{
  "router_score": "softmax",
  "shared_expert_gate": true,
  "n_head": 6,
  "rope_base": 10000.0,
  "qk_norm": false,
  "parallel_block": false,
  "init_std_o": 0.0,
  "decay_fraction": 0.695,
  "steps": 3577,
  "dataset": "wikipedia_en"
}
Below are experts of layer 3 (counted from 0) of a mixture-of-experts language model. Rows are named router (the router's row for the expert), down (a neuron's output weights, with its number) and show model dimensions 0-191. Each number is 128 + 24 x the weight over its row's rms, rounded and kept within 0 to 255. Numbers have three digits each.
Before each expert's rows: "raises" lists some tokens whose logits its average output raises strongly, later layers aside. This comes from a sample of Wikipedia text that the model never trained on.

# expert 32
raises: " and", ",", " of", ".", " in", " "
router:099119160155133122111136150108156121109117142124098176104168147104147134131111150161122099115149161166121161134117117101128130098155169149141144128140104112107124113122140136132144133105097136085102118150098134144108138115163140133128115085147140113083138130089150122109135095145114127119141148105092133143087103145119112134093111067113176110124149141119090159131129128112124140143149135156130155157094164112143102096152148169154105110102109117142113095066152101133101115111161094173118122087149147181103137132065129097105122134140099118114123089078146092112146180082150128117
down0:101121162160111110164146092150170150165163153126116123141099121109117147119141114124114143161134141170154125149091082091106125130142095129128155121141136137097125096105159165097163132107141143093104135149110146120136091139140116137177146129079144128145113133155170101137128122155141119118110070150114116164152125097138145118102132158153117114152147159129121089152104123116173128119145125131159126148139106109122136160144134111127116152101118083172114078118168153166121125117079134118090133137138110165145173127094157083183146138120103131101159104143098112175120170152103127092
down1:077162096122107123134160139119185142123121166126126153141132128135094134146146095131138138127103122131159121137155130135094122145169145111150134175140188131128149134131085139091121077101132127123133159155117152151116108037094121163108116130105178120124110166151146121155162134077156171088139140121116104109106133107151148114154174138084135085139120134142131102161084120142146129138090131133127150130166169156134140148112137101125088131126162128118147139106141104122148116140129071095123102128123123105152115122141092111174115101149164144139112154116116122150147133124095103153
down2:135098106085182077140096133133138138149107177131168132098134151131139104120122163142129156163131125082158160116146104125148134152119099150123141110157150105098104147171110142122112131116084117121131130162107136139124129143143136119167113132145109098140145122089106095136105095138137144138135131114139157183092124129118115136103135120108118101138177136168134107109177121108141109091151103150111150119094149142126127173095118147175139083125106094127153117097171159095161087142112143091136125112144115141137138123077152127104113108113110114069105150128096062112132133088098097119
down3:124166175153136146150130093078172127120120140126127147134131141174121096152115135127126123131090121143107158076146103149127170179116148126130143093142125157126144113129139150117081149118138118149128111123109096180125149116128133120126109155113156124115159150140147112122107089094161127107102155144115168092126166110110113111142122099129120139137077123157095116132100093159124152176085148152119164092147097155133155102083107112117125124162118093130144116138173104098094106086112142071145122136121169084131099125149097145142149180104124123098109113102144101137123081105134132142
down4:120108120150104160137121124143123111139129087147121177151170140113136120086110111096156102162121115125132118133132098130139126149084119096149105148099169138106125132154132125136093165116111123071127113161123172139122152130106137153113150172151122145157088195178175096154170112099147085136122151150113126138143136118142148113104136124187140136135133100139137134142165102138125117139082181146171123146123164108116153099170112144074115135155090109096114122103124153139138149108134113125131172160170157151086098118144109153121128150136144137148112166095151126137125097131149143150
down5:131168160159092149136177158104131136163161090106129110119129127164051148146150137144133098099088100137108112126147146132154152137094151127113184108127129104142092139115147113166110110109097092181101142138121116080126136149098119144073150175132128167152168104116127148160148115123127112158114131156149076099117107090113144134139139102147171121102137130104135133138122122153162116153135127087130102167093111144094106150141127155158144103133145104129136126180131144146134115126141108145108127120102123144101117103129124161137117091102165105117161102117120127106190126150106127125
down6:135114129140130184087140117105103119148124131130087117088111136129111110112147085117164164124116143147140118159148165131124147115147130152116097097113129164150141117142141075111127116158164119128146149144109149121124140124097152139135127126123105079084089143163150164154154147137119114117086132134133151162105167154137113091170140125115111119186103135153061134121108196122104186115109108102153077118175153153100151161160137145092141130118121115087101145148114118142111116111124113128121165100161131124117152111123078158150084102131117074151109139122131135109127133138127136127
down7:109096089115160120172146160112091143145185135133106156177117112137139120126137095093111172126093142147132101116130148166115150148132135121102138127134087125148106070124116121122157165142159131108146108094127163133147151108104159112134167075104127105156105128143132131135128128108161114151116141097112148131144143129165128053155144182151115129152139138162131148134097097143152113136110127082148130146168146116149077132158134137137142119119131131158098156145147112167171160096172110102120169171105102128152118106120115136142138135117082128106105134104148148149140142156175140104
down8:163077114129125114155117113132111128091149124162063114129153109106131076132129096136120128094099121147138173150108204115116152121085156118112192120165093138124135144124144142067135137140140091143134122136116144129107116111159162136121136110161137134137119117163117134117130096130091107124185127093123139095107142123125061142130102098134147121137130117153097124121083116078125165117146117151161106111124161161156099130145148079110093155102113101130133143124128171117121141162135142137123108111151108151093150163091139157115140120140114153109163150147109125132142164115163120097
down9:125121077131077153132131118169169144147131089141092099082113135147126119148169167161120129133128163142122112086189140137138168159123143104108091132099111139131134179143110087102146162101098114145126128170150127118127117143066113135123103090103130141117128107123104134072123148110163146092127116116119155157139098121130091122143137134113110135181131120162107108102120156119111138132107158150153110131174148132074113121164112152135121139145142124124109167125138107135159084142148153116112104131118113131117124141152135121134106184111105149120077159055131130124127120122116165116
down10:128146150158160096130105120142159102143159174157121113107143131153148107106136150120139150123093110122132118146103126141116133163090159185157115105160168145148080113111138157117151116119116101118121121089155103089101144115147118132119132163129098131128151100128113137128157089142122115108099129116160128120151161111131145116171118157132139167151101114110114147143100111169096058138126153091086130117128148145086145141092134130144131176120109114133139137158113163112136159100128144131166103166097153112147070069162151153167081109111109141100127159141116174119102135152120103132
down11:100131157120137102143061139103150120123100116143135120161120087097141150082157136140131072169154118138138127089125143115140135157117114124134152160140122140117124180121139144116153145140168155140092126112119113152173155118136112120110122154117165145131141066149126155115144138089136089112161108142119096144096172116159139117131167078114107171110151095138136131105137097153095157117132133148060114150132068135125156113125156150179129119109162130122083128126112152143116109161127131142185149138158156131104162139128129159086155167130094148104100136115118130147124143109117138126
down12:136136144157167182125135089073129122125136109116161111106094139137139159136132104153143156128166103168099140154151104107121075097169160107094144128107115168120124158111191132121103113158139144105108087098091126134131109126124115115102145154131117106173118141115137099123124108121106119117156117122133115133078118119123135124109138109085095084094129136130109138157144160100143121147139134154132141124141134101116125140148135145120086110183136130135059102157096122123142090114133152161134140101150120130103120116150129108113218077135174118151082128114126159109140091122132116131
down13:162096120130105150106106133119100144168149126121115141123137146182116139105136169159122083103160112102093109115127139057126113108129154120104139138144148128131144113135129125155117132135058131140098134137121128137155160118147126161131137121147110122137123120158131111104102087158142101125141155143077130108131137093099095137086115166147087146081083121163140101132047155146144112144124109090128168124141129203085122135144120113158146150172163107119127119128123152147152135145107124146115107088116153138149095178158119115126124099164117132164103143158138137100134122110134098136
down14:175104100155130153096115115142130063106160132128129098091089102114151145111131150145166111115127114122161108155131178076169160144138099117141103092123163116158131102129144109110106120143121123110120117122139133136126160163122111156100161133114171148146146205114120137083162155099160101133134144103149129161153116109148133122137103145141142120133110129135130162145149156140140123161114130115088092125099108155124118144133158151100075149155177137157121166139116133147095161107162173112123145118179125136129114130145095115114146087150140142097120139117103163148080141119100151158
down15:093087143143129134193146140104131143124156115143145159118101098086139132139146119134116121140157151097106119118138115116190115156142133112136126133144116153107163083150132085147098148093136110097129159132136121134127103173153112113115137081134096129147092130173100132106145103138127148154113115092137083114110119115161104175155149102084106120148152116070129085132121138113162100145133106139126129135076065108120091150145147149156172097158116127118124148157151099122105114097128130116164144137103109147140142151098154118139109088127123147117146094080145155153162126087150109124
down16:083138139138125147163109109148120112176120122103120139156165138124136157114111174124093147094109133149097098119127136124107140119181134122123121163116157120078210076098145121130129121122152167100096123169109150147085097118129101110119155140179147144170161148088129106143168160101088141148092104096129125114107126107128186133131155167149121078135125143141107105121110140167154136174134144125109128127136143142126146112159152161152094147107137142114181106144149122125140165089133114096131147121110148139110141103133143117106131149108126123146150153083129136155145134133172117121
down17:135115093128125144120135140114136108127110161115094111132161115137134100071134152126121133088092127102120102099112145124130137103144165108109064136039096106123116170124126123086141099162124182120135158155128162130113130133149155137155112092102112146103124122115146152137120183129100121117155098119115124113142127115139165118161106157089090130169141122129104109104127159117123107110077130127153141167120123089134164132158150072109154124162124136127165122113067097173136128130146135157112159145125114116143126125106089116113136139157117120107130103152147157159156089105129122176
down18:127133144123148100122127132127132117151180113114092153126111129182141188142124109140137117110151121098095158109157132117158131129103118123159112158129138105148153091160144128133091112113110136144153131184126148143134153135168075125102108104079078114088139127116166146170112204089123132111137114106115170117130125137132165128114110107109101140120117073117191105106138119139133148100170157094138128174115145120151109160113153118147123123139124161131141123067141125129124144118127110120149118135152107124141155188128143146117102152144130117134179147097157112162155106124125106087
down19:128108100111154119102144099137137137133143155134155084137133142155130122138128146116145139114147140132080139111110135120118173181183146143121163131147166095151084155122132143173079133130096166128149085101147118120141158163141097141128101110139148131127119143146097151142140112142093117141163150117142137119071133121136138121121138143095124117088122097078106128135090199129142153100118106117105120173128141146106189146134126118084085145166145093137096087113130096137112144134130104133113138197103124104137124087130112102126144097113152166120164117111148121148118131166096110156
down20:152124107108102104155170149119143161044112115073186113111115148133144111106068140146133121130118115113131144130159127108122122111137114150150068094134149100156113156150154089137117091094112139101175168131111141126107128076139151138117089128100117146159109146131140090126159099115100154152135151122148128135132114111161098137159093148154122116148115116131140163137165083156115111098113171161115156140086105098112136159096136104119148114140134138125124114137134148115100112097104183125089101147125100113109113096114141152089133127102139135111141109100125088119116166132129101124
down21:176120120091143084109125136154160177099109134117115171101096146159107133136133138155085115135103149167140114098142121147136133106139107113076109123130113135109124169134148130137094127122170131158147100137079141120106101119142138110143134105116088128102134136125107159124115156149123138111118127123100080147127121136147109176093109087106166110108127125145097134125180104121125145156102186140128148101154109164119106140111137162130116129112144099150142134113125076120125177167116093170132097106161146129106083157126081163135096134126119119138113147161130102096132181113182163117
down22:107113185117100156101161122154114151152141124133135072139119129135158170160139105146081152127109137105105131146124128085104121066165134113135109149096122175099153109107112153120123118090131109126101057099150161143123100142112151105130147109132087126130141118102135167106111130145143134099128142106131180139161100107146137098095144111076111138132123119138119156123110143139139136096174116154136142129147150116129137126133097129128145172157138124126116133145115162133084158141082138150110156113126174147153099175097136140133138130129155169142157143164130161137061150172117105131
down23:151099137142131133146125133162136108104142134077133155159130113158100121126065120125118133142131144093167129159145092101139118101117123106145114157152109174117171159133144138158129170143139158120134137184101128160110099098094120092168143135107157117132189114094120100145172186069112146131149136160134140137104059118113153157155149086085135120069127137093143107110076103149148136131168129111129097139148105162116104166120159131110159112134125141156121130133109100137116114139153136120121116121113109147128129162115139138100119122134123129092110115090109163122124115138101103136
down24:103114135119158128125174121161128153143120141147134093118105080157152135139102194155148134139114133125125137114139129062144115138133107169133133127105094109129160157105104192143151135115136097113154141138107108085107159121109109127119114152173106151070124120151152110148134196132166110105172119130141125124095090128146109145150116127118122147114112150117146128091081113140126137137103124118111121102111171128169106120126140124122131107105164099175122132132115110115126129154105153155117156116175137154110095141118078095090153112166067150153106128150124115103129077094145119123
down25:097123133129167138153133128136157157151108091115127121092127125151150079150119163135069136126148106152145167164078177117110094103109138123154131153112134119110133125187130137121142087116121168138124168127159128167128081141090136058167116094139122086125114087139147155120142164125100108123162125140139108141136125128103131109125131143136168097157134136161126113145137111131162115130104147121114135120126164111112124148130151142169116136083136086116155082123144104150134181123102114100141138089165142148122123147145102133140092130134077079151122130178143117109148134167154118103
down26:118126126121100156101112106149130141159088092097137072115113141143103122172154161171153142081057115131147134168106127110119137133116159093161150140121139145147151125141159122113114164120155097127119138116176128156159112143146094083122149163152096164116173136128132111110109177115162151113119109129132112122165132161154145165155132110092104145144096148110125179157112160153118174113146130106129129150070158134159135130134122083115102125150108153106157137084121137129160111111131138149116182127161128121137143084121115142130144143158135144122100112149126109105097132132095129171
down27:075104117146167165121179109181106114121122123125117123115127102183143147092148049107136159115115141114151084174109110124145127156114130104166129158143132151133116119097133165100114127102121116112114087129123120117102112146095118162129151121164134112110121151148142174150126148119148149103108099126114142157083113116115172110140162137185140115128138110129124125136114153086098149157120139121138179129184112101140114068137122165147126091182140137145151094178119155104125114143106131148111118095115127101158089124130151083138150109100125150121119122154113144134107145131130127120
down28:118106141115127140141129123163134144143164118123130130107099134094118073113097145115143132135121109132160074122102189128108136130115130135145146126122147146142142110127183130144126148160144116139152114146160114138129149139101151076105105114156138129125168138154134150106131157121115136169121124070112116122134137144157123176117122115120133132129129151088144121197107140150127119121137106111150151139099100089147133114097103102113113074120086127108143149127152155155142158098111106152093114059093118173161133160101071065119101113144140146160118109115126094185106114142090155138
down29:140112117149101125091171111131131173123150110137108097122140100171121183140134112140100125124121125116110173118099117115137090123133143150153175144145135105135136095102114175104172173144139117179157099111152090089132132111123140082121163155127158144123154145132131112116102108139148149115123143111152149133153096117126074137130158126162117091120160131135098107113126143127137140146109091101115178087098139130147146140154154152159153096139109104152093121131090079146137105127105120093098125111193125152100116135147181122119103152168128135113143159140096142118161123117135069128
down30:160145115114132101146109134112148126125110112121073136117080126138091112168127133116122123116110172122156094107122113114130118146155125131157129144102118152081094113120095141121085152163151108108124081155139085116137105148102132122124105098154153121095142146104116164123081178131117108113123132157101123104158097163120141157124117198125107158090127094181157095126115134159121150105161143109153126132127080156143133101149137125143139183112158122146068118157133105108126158135153107159144122135111123136119124172112147125168126140162120063146111129130126131141128155113105182095
down31:135148118054134120117130136167186133186140113109129124141162111128143109155120166114091120127138111135134099108110179117149143120116108123100107111102125126104133121062126132135075143148090156136085172092113127150141184115145143137118146128161137129131129101135137109145125136113082134138113128122131085125122168176094162148147192091146132110115130153087153112110118118148155126110146162124115147143138123127136138094157117124102084112135139116125136141136143124121150157128195112150186122103116148123142108165109091139125130141123108159111098169153097096182136144115134117125
down32:113111127126128122116107117149159151097179123164173146108152145121137152129133176152134136116104133130157158114113070119134087141110140146117107116134124079122103148113112113119137101127123121152163103157128133102128141119076128092157119139085155139124152156166132139129121100112150143132109114159122191107164137132131122140129119170104093127067120109139130199119154113131088139115137091103109151107128162106069177177148140182150121110118127129138148126099159166143124086105133162135091102103121091108150132158157127123117112172111148124143159112129124080103127131146120115112
down33:084091149107112126115147158126156134163111135128117123142110145100103163130154151150154104113133118154163155100114096116116186144172122142117111139098116134093137178110092164119119136148142096115154116103130141131157137134147160091162100123081133100136148097091119133144125148135146158130162159127148149092120124123075102124121123121101131127115141129127151160141183179092182129139133110146136164131101124170116150169182119105124151143093123135119114152117178176131150131134084130145128153132142133166149090137100157109141177158134161106107150148079115123144118104113115136104
down34:137111093114107098149122138155122112129100154113157109112137128125162084073088123124118146079135108125141057146146158210136133124124141118106096153152100145123112118162139148158113120107136178131132180113093136131105127103142129132167140111152132108154178114151108083144144119135130146164148158128096111122121123106122114140144124124119123130160155130102102062120109156146116101110111118136130114130115126100176093113107159144132121136083119118154139148133142080144103119077169139172108130143156164159096076124113130146131112095154071146148103140108145128122136127132154131123
down35:109108108130102126122148078142123148140127137110092148135154125125142186132122157113098162144124124149140118118146137147090127125124141140105124139119152107128174100134124151139124174128176127147133119095100163172111120139151124109077138138124148147109152123148167122098162169156116123153141087146131128130147137070129165137111148106156110080148150132078097112113133142116153137150179153104126189108147120097100147119137109106132124129117118099154162112194088120134103141098161091147174161113144107122086119130139129176135141154092091130117108143119127162146100077162107130113
down36:093153158132113122154140093142115157153158098131116165130121150160103155119097138117112168120138154100119114147108097107122136090139131105099152097124156108123074151102125085117126121110127147114137122149132155127147163115153111115118176138116103150171121103111175109112153138113141105131090083120150090112113115157147126094102161177096159140163133095100132178177076148115106145158129121138106114114151140096145114120113151109141109155092127147142094146178121139154135140144126067104125097125111143103120174100121157176149137133122133149143156154122085152135125133117178113155
down37:139111161162119111144089137080128126127162166146156152116101135132144081099131095090102118112181121141121170177139134115149107106120122174152108140177110105130119130157098126137085152123116136133085127165110167118139156138110142133124098114141115136130133115115127192129116089134098143133087191098124136126122123110150104187097094124122138127144181156130123165080154092134146104153107129152119131103118154115148137122116142149109107117138109119134133104128165096087121088156150116125127099126188150153140118142097136098153135110157139176158098144111104089127123146137147136118
down38:142127177127136123166100157125129111134136130121163186121143094149137088121162128182171089115149112125143115158129141128151122139092086145123151129141154169162169205121171162161119117114114098161102126155131125126138132146149098098111201122133133142157135123112127089128091177114149100093113127109095096151092111156100145126129132123117142145136117175135154130117087129120152114114127123151149153132131100148153109153119129116164167158132150149164127087095108133155113175151065137135101120110123142100123163112130113151104127139129118122116138119135128128087129084125123134148
down39:130094187070143158161124097150143100110075143121150119127127140128108123156154161126143081155139144147151154110140116132147099149096126190153093167135160113137160112139118121086160106107104097120122127165126160150159137094092098084126121121128152115123127164156164089117168087132129099130121151153169156123148143143142107121109142096136124137156121167147105144105149148083123148121143140117132113126093124139100130159110119118114126167091116119123133119121106128105125100178143127085108134126110113080145092123142152149067129091157146081121137120139148108153141090110148108131
down40:112135124108137139158160165055108147156124100093144132152162081096106133108131158109097113123107135143136148156132118177143093144112109132107147160096143139098119124115101067110148087126140117121162125144143106158184108116132096152164143108096133121152121112120116128160079122085137133104139145110082157119112102161132117146117148150117093166123129144103148169127148075138124102136112097107132157149093154122151125159127136148145104140118123097132108137077106093121096155107113146151127140118077122173148152136124122127097117164118165099131146126146119118150178154175128129104
down41:135074101155165097158088127133113143128126151129133104146108111118153144141151131098118171155108133128148128104150124150173144122112121140089104113093113170131085160067139117076122135120134124112127128137178106158130158123120120150120142110126118114108151156081178145140138149077154131117117152131125145132101108106126170109110132126129131173105062150143161117131144108144097140076140141127129116112144133106181125136105120129094158125136120111134113127141097112133109152143118115122138134057121106140177117159126118124142117159123114057113120127137044143117115151115158156125
down42:113105100145119164109114157138137121111147149127111125101114097125129177134173166120116074149112125130105087144165184085174125121137149120180139133150112123122131121122106119156148057163140144118116160116169151162131121077135104110126165096087151089125095165148108113116164101134147143107120123143131124132152166076153152137142142115121119110129151142108129147164102099108170126134161100102141178107120135133107206146114134103123161136096125150130120099111133097149121150128170093140128132126136121132116141123105160098094127093133123143164106107108106124147104122115143093133
down43:149107156116137139123082086100147169122097129131139126103084183104154135097122166134149139155131132150101195132123084135123134156146082126104125130135128158142149079169110146134163129143096114096146127136137104168134136112143136134139135100150125110095147130100128111123092056105112148152167192146094159141127115156103141133101138119148136123099136124135139158154095136127103136135142123136145137075103128135144142134109129128178123141112140127065116136129153144111131133144134112114106118152158111068136106147099130161088126114094137137111161170144111113101133139062112095139
down44:121072157133111129136139118143148129140134158100132059134121151115102081161140198128149101132130159142138135094143130107096148156123095081119118119143115154140105190132116107092100130157112122143152141127106126133136136136089078085086128133152114100135121135093098096120145100092141110123142131144108117121088090152114139089092133084130147157169124135121167152105106107133129097156124141121093155149146104137157126099125162101133155117169141086108080107132131121133135136127132161113111136130124114141113119134191161085154091125144116131083163132128081120104158125126124137109
down45:117130151099145128143126102131142092102124148134165119108127145112083133113139123157128105163155119110089109185112117148142165159147163141151153064105104123093125101113104109124148142083120114136103123148093124092142127134121119135165134131137104145121091098102164115157090149115117133100134115154123126133142110130119145097118094124115105166120115097120133165102104120108123123114125105132122157152124095106158103170136159183144131134115131138129128135099133087139076136094141137191127125118094115158160119176154107136148088087155156108105124126107145128152163104153094219129
down46:134120116091115110176115160121115096141098091063117126161164117136117118145123104122131125131157084110142108164131129141118155085154142157130094144151165136138184162146144119085124103165145137145088124136087122134122166116098152151123140136160129136149134114128195158136145184093130116147153125139133120134127155135116065100111115127153124105183121096133108118111094113153104082138138136118124086168141100152124113093158113146094127120090124131120132119167145093118135161129127122144136115143106167119146103150139136126071096121107075111130143108150140152145110123164111128091
down47:149110164121121121098100129113110126118139123134138144085093111169137142120114144122098113161134161170145181115147133096119122116132127134164154145167118130151089103150108125104127149140111112116147118103178140123152162107144116108128049168147105136120148130090099129109089097123118134138104160095163124146117129123141110153159104129117117161127149143150162109090170099137120126107148161112156172122140113212154142205132110143119128127123134167113132137166142128114100114157110150106136096115140151141120101136146117134100131120147115150087101106151186114104159162096131107150
down48:095159153146108131116104179095082153130138115166153119147156169136107121086161119091151145127116169117141143136090108109146126106123123156165122152139111110121137106125154116103098145138093088134113111116087099145158095157174113136120090158098166149141133159158138110164150147161167178102130083129146162151111176138091079087122142136067131151111136142155159141135130151115089111126108127121150108127131127142139141136185163156097161155132092125110133123106108164144160140134142107145114133112129113094106101136127139140111135145124187131151155119115120136090116135102123149125
down49:143162123127138128127097110160155128145143156131124115120100133112123143146125122136109115149147118148110133168137146141176164124147135169103126135134160125151097152138111155099112127108151136108141156170151148191148152161139096122130100141135152166138158137154131112121159107123120136127139190089133091118106123170133106157176124148129154120086126098074086119128089143132135133100117123121138153104103167118096134132172099144148113084121096148157125128143180166107120112187128125161154143129136184109139102087118058160116086126098148106121125124099137093112129147122151161128
down50:163102092132105125083135111138113150102100074099173158144111146119118133142147144129119126134087151156128154129132161072130110120139168114126134133115116137119096144101118118111155149157109115089121141173126111118115121161128140144105132124108095147109115135169149078150116090150132125118138127086133090118140138154176077157124133120139179126131138120132125161103118138135122103182175097147149090115073122102160068181134129091183144104166150109120098133126161141116123099120122137117119119152138123135134117097131149145133188097122146116134123096098137120154121146127169171102
down51:131103119140126154084106144138141139143146123152116118140082127121144151141131143103137097119131131104122118093128111119114104127144093121086115142113136101126117102091106090137139118156167117150111155138156130109106125132075108168153158166081097099138126121136134151089130161114113147131094100139083137121113171136120107111165141097118084110140110101100117137146175182081120131154110148104082105094130129183118141078111115100124180167156089173120093159162149109133130146110119127132128176139138123138127105162160153110127138139095120089182112140134122120139090138104097098149
down52:136140127094121157159124134160139132157087141084092146124141106149093142112142135131132091114165128128129113160110124157093150089153133082092122120074118148114134140144161169159111120141153101140135103108155127157127143149106123152159147153135169066118115121117145128104136153114166081115143102160118102093159075120149177122147153144170172110087118104111171135120115100157132122107131137166136098110129126167140104114138148130119150135077081114119135153152126109116135160120149144122165136105130115142110090134105173079119141080134125165162114114120106162146111118122107132099
down53:116126139147090169109159134126124094135117143143087101095126160087126142073112143151116136098099118126109115111150113131122116167100145115158121129123140155108078141115138083168133105158151110125120178118095140168103147113183141080126140152125118180099104141178090128123148101091104110116117143110127146147124115117101161108150109147047176135112154114121123181132119141136143156132176081152119155140133151126107127130113164145159083104119155172098122087149141128124145119115127100105148157147149103126097133151110114107126141114124141096144138127144097112149125114162125152144
down54:117137160121145134123103140129101144099152094126170133157172111192161158155076083102132148143140130166167101123141083121155128098129109126147152121126149166121127116123137090078145135136124139100140117148109138137137101145096106155109157154116132113156096102121141130163120127124086119137149138162145134111117136084106104113117087163108129115130161146138114156150166170124086127150186117100117136127172133169179160106114103139153094121139120164151107142144162096144156080116100135147117136130089132144123144156111122106108131149127128106099162168172099108102126141138135117170
down55:098135141097127109086101123123133114134151171135168146166125101118156136117102113150108187121125131077114106123138145152140116124143187087138164153096084129110138140112136121153114148106141139080135118122126129140129134132160117157118133103120105130141145120154145147127122124114119128191119113151148130189103139123138099111123167147115183146158124104142099135145121117183067112145132105137117114105117193111155126094158071101126109131136090145128105114096125117106118118082156120162107151107131144081120110109153123156148159134139097159102096125092152166177116116114104132126
down56:099176083134102113115130147157118142145111164110140120143141120204106093157115126142165148097161106116129088114161121111122136105108108163086097104102143109150196141107131145129125109126116137104150122147075145117084148130133142145152127156105133131136147156127127141146141171106155115122160105140105104184161133160134135142148145091119094122133120128097125128113111119128121147125106144137137172142118116140103116098140129139123141094091109119161121098149145119158114144086110159102114145166091149135141142147148130167117118138121068080134083148119100171075137108137135119068
down57:120151145143090158122143136123155120160114098172098104116114140101117120116128167167160164094080092126165098125120156099136155160149141113095107116144102145103170117155126174101157145107119116123124136143118112102099105119103078110109112164109139163079160137139116126118103140161136107164154094113140138075117141097122156090131172147209108117174129126148124143088125101150135142100136141091144130106144140104118121139084146132083156111156148104113132146077120118104121138153165158124128142134127156118134129104102110102111100129117116134144118137158135134133105135157139150071
down58:124172140146138162136114136122152154130191154125056183132128119098121128138140137122117147126119144126152157157131118136125123137156151177136137105134125111117138094137134108119160124126110140125159091125086159139139132125153145142167137147129101104128121119179106145114117096124114123144099126104139145131103178101106140084137097093151114092149150081131118141111124131105125098113092112114114132125148110158126207114137159161121121145117099163106140141121112159145096162147144078113137141136175117139112104165068133111113115141109149102123171092078102160094110133157166101094
down59:150157140126164148131095108108148137155132121111158151182129142136125136170129134148114113115163160109131127082107115144127137145128079043126112110166165171155127104118153146100072096129115135110127108123095124101156134108124138106165131113150122123151120128138082143116092122108122105110112117187108136162144126100128121118106125162148104105118111109142129159151115151149112109142123086150157105119126105165139125157166159162135111129170156132141123133103125170126086119182094122122146090113124091100091123149155166119136128118143161101151190125132106117153094102117158130156
down60:108091079097105117115109152132070104112149132093095156146119155119100075119133079126141115158128148123129178111157125124125163121143104124173135126124125145131117107115125122110127117098114093134101102119077113143125095109131175074146135120104136119131138107103145101153117124141131140151117160111127133135101115141150111089132114117104151119109106154141095157173175146137161121133116140110171145096140124121102159135155130150168126150119110155140069162084187123145103116128111144105115163158136093070154123139114118094101125138100132152099154184118156100118133128108166157142
down61:122112117126089151110084139155157081148143127125156161114118157122111118117097124128144067109109125149122169117113105077151156136125120119161188086142099126149107115151129162119132132120108111097121107135122109109114132122123137158114116119117099138132079123133137108123133104177138157125120129123150200041156100171145155135111147130137150136121102122138156063135133151117095172133132136166150139136121137164111120109082102119144116179134120103149089136143111096121131128130133139138135100143116088141134062139143159157115125133155140081106143089130124129115090101111135117154
down62:138085142114140109161139171145106156149158145102170125112104156123128146132122110175132117125082112182139138086152090084108195144132125149149144129132134131113133127128107145083135145137116118146129159139112104186142134179126133183151106131123118111152097142099133128156095143165122130144123108133149119131177140144115130152129144101114113115149093169132110151134070120121143145130170113132124127112133107083113097102128117128155150133134122156175179117117104136088162106118091144130126104099113122118173169155151173067143126121120131092100090121126105110133141150146145098123
down63:125156119138114133100121128145126122111139148163127163145121143115189109120133106143156133120174132101169123138115124201129110098165089126152116110131137162128116106125131101100116108118115150158196137103125139143143134087109163152152106113104127129138132098140119069130112144148131147155153121102116121119146142130087093147138130133135169133132146133204143161152125076118119143126135124129097126164120155119116117124103093157143084142114094144106204162105149119094137127113126137102087129160130147126110155147102151079121078118143138130122137192105146117152143147099122088122
down64:088141126112119141088147121105146125105147125165105100143119130180134163099100127133158120098087089073132076159108090129133147104154137136140081138144140162115127155094168096142073129110145149138111112119158134123109116123149127143132137097144146154134161146155136112139153170085154109128138164151133077119146102116123140160123156094115158157188153108152152082113121103165128145078108109117132148106105153115171145119104164125107109131112127151113118173154151126124106155136138154136139171113152130152134108136103143145121055158135118109105127123140139134129121141172141096101
down65:104084136124119140162115130166179162135156107095111064120150135141091140157173110174123159156137137134118161164184161143117133151153111135103130149133121104092092151130122144134163155168137109133183112103144110129122178160110138121127131146129109154111154147151137118120160116135171135119128109140145102136123154111127166139123156110094121127115139118110114139169148138139132124146144146107107103146146169087163160102167084159079142150106152173103107147139133108116180110124162091109153151125125103109184099127106108144106100156117140112111115139118111126130124087161142133115
down66:151082117110078113098127126117125114097056121152155064144123158154124186146138124101116131126111130167111116164159108099118121082141110147128125134137145121108138135163111136121176111142118168148063175136112088154150127123108084152133115147155125144105131088140157096099133140128114086114149137140119141140128116140166127163113113141122160162157128143132177121109110134169133075120115115162109098150137132133139112193130125105122126129163131172171128091117154127147116139146141138104092123147109139144117124087084122093141113153154131116112137115070112112138113124113131119138
down67:113163110130142131115125152147177136164156129130134138118129163146100120131149092140169134093119116098128144139116093111140130101142136131094121122110137131133096135158131134179182111126105101065144158164112144132116147129118148138119140161091133133132108121135144096132122191104106108160099126109105093091094118114117120132127095125123085155109157118136085100085119120140092120155091132087172168121120149102198126094108145146113113110104105123166163125106122132122154184110110151140134134130106143094109156094122161077131139113088149149127118135103105116124126093160186129128
down68:107117122113144153155167124053164102150098088125131125119135102109119151107154120088107105154119114149177168117101138142097137143124115138142149131124122132155089146097132110138156125157120093104142132082148124130141106113130165131116147123095132158154124163109108104133125152145078118100128140133134146159145117111142144156131173157094126110157115160171149164115165133126135145112136089143109131141134139122114114067135107115176137102134162073077128126131144161069114152171123123125130162127099121147135137136128162100120121145138160176116137144146128064098109110069143113137
down69:154117126144122137096133104142156113141113099153165161134123139142103139173100130137089146126124107120162103161099107131121104116111103129118095155138137129131118115105100140097125154102128187074121111086133169108121114118144096149119167109161168122166158150105126125188168163098148154109135152124095132113155135140154104118185184144118152124170149142104147116131112085119130176113070150096118154134131175143136140119136171162133142144122146144090110124144125150145094179159153107142122151144102092123126136135121141170101133160136112145123100133136157147156091096154128127126
down70:120126141094136132154160152114131149133127144121135129120106182175079127134136142138133124151088122086102128136120132149113129112145114051117117112110101137132145093145134105170089110121119121174113159112133136127144124108162134132087122170086153122117138115112109146092155166098119108077122121127139104135085156121066171147151169152170138121097134134136087109127064106100108141180080104155086134136153152135125135100141150110078173125143155112120097125133149122122134123102089110119130120129122125126155144152173122139144129116105139153114098120146121124130092120168109086144
down71:132177178149192165130118107065115154141106142117147166177111166161140140119128102124096110161149100150129150157093145134157145116122150145135137133124095141117106151108122141126088144109109101137137047081161146183105117120118115093127129138112103106062117122127103163162136138145123131118140130125113142120114107143114138119153079166114147123126155157143128151094097105130151129126111105127122128126146137166143140104153127137173149119140182140129119174137139118149128152139117093151130092104103157133112098134166106114082123145177126145099095128099141120153122108129106115125
down72:125171142124137151189144128147146167119107108100110181128100113129103168135099157114114086133134111079136140153088111180116158128102105131121123124146112135112123128159153147149145153150087136095126140114121094105118152119113104104137117124129135136141111115147137076152124118129088164120146154111122150110095130159157125093124134092101130116108072146112147132121132100140104161118094142122121150085121159087102129149096168097151117196092147113116127121091143098136104128137152143117084085129113083162107144152124109157084109120116161154160109091149136135103153119096135116165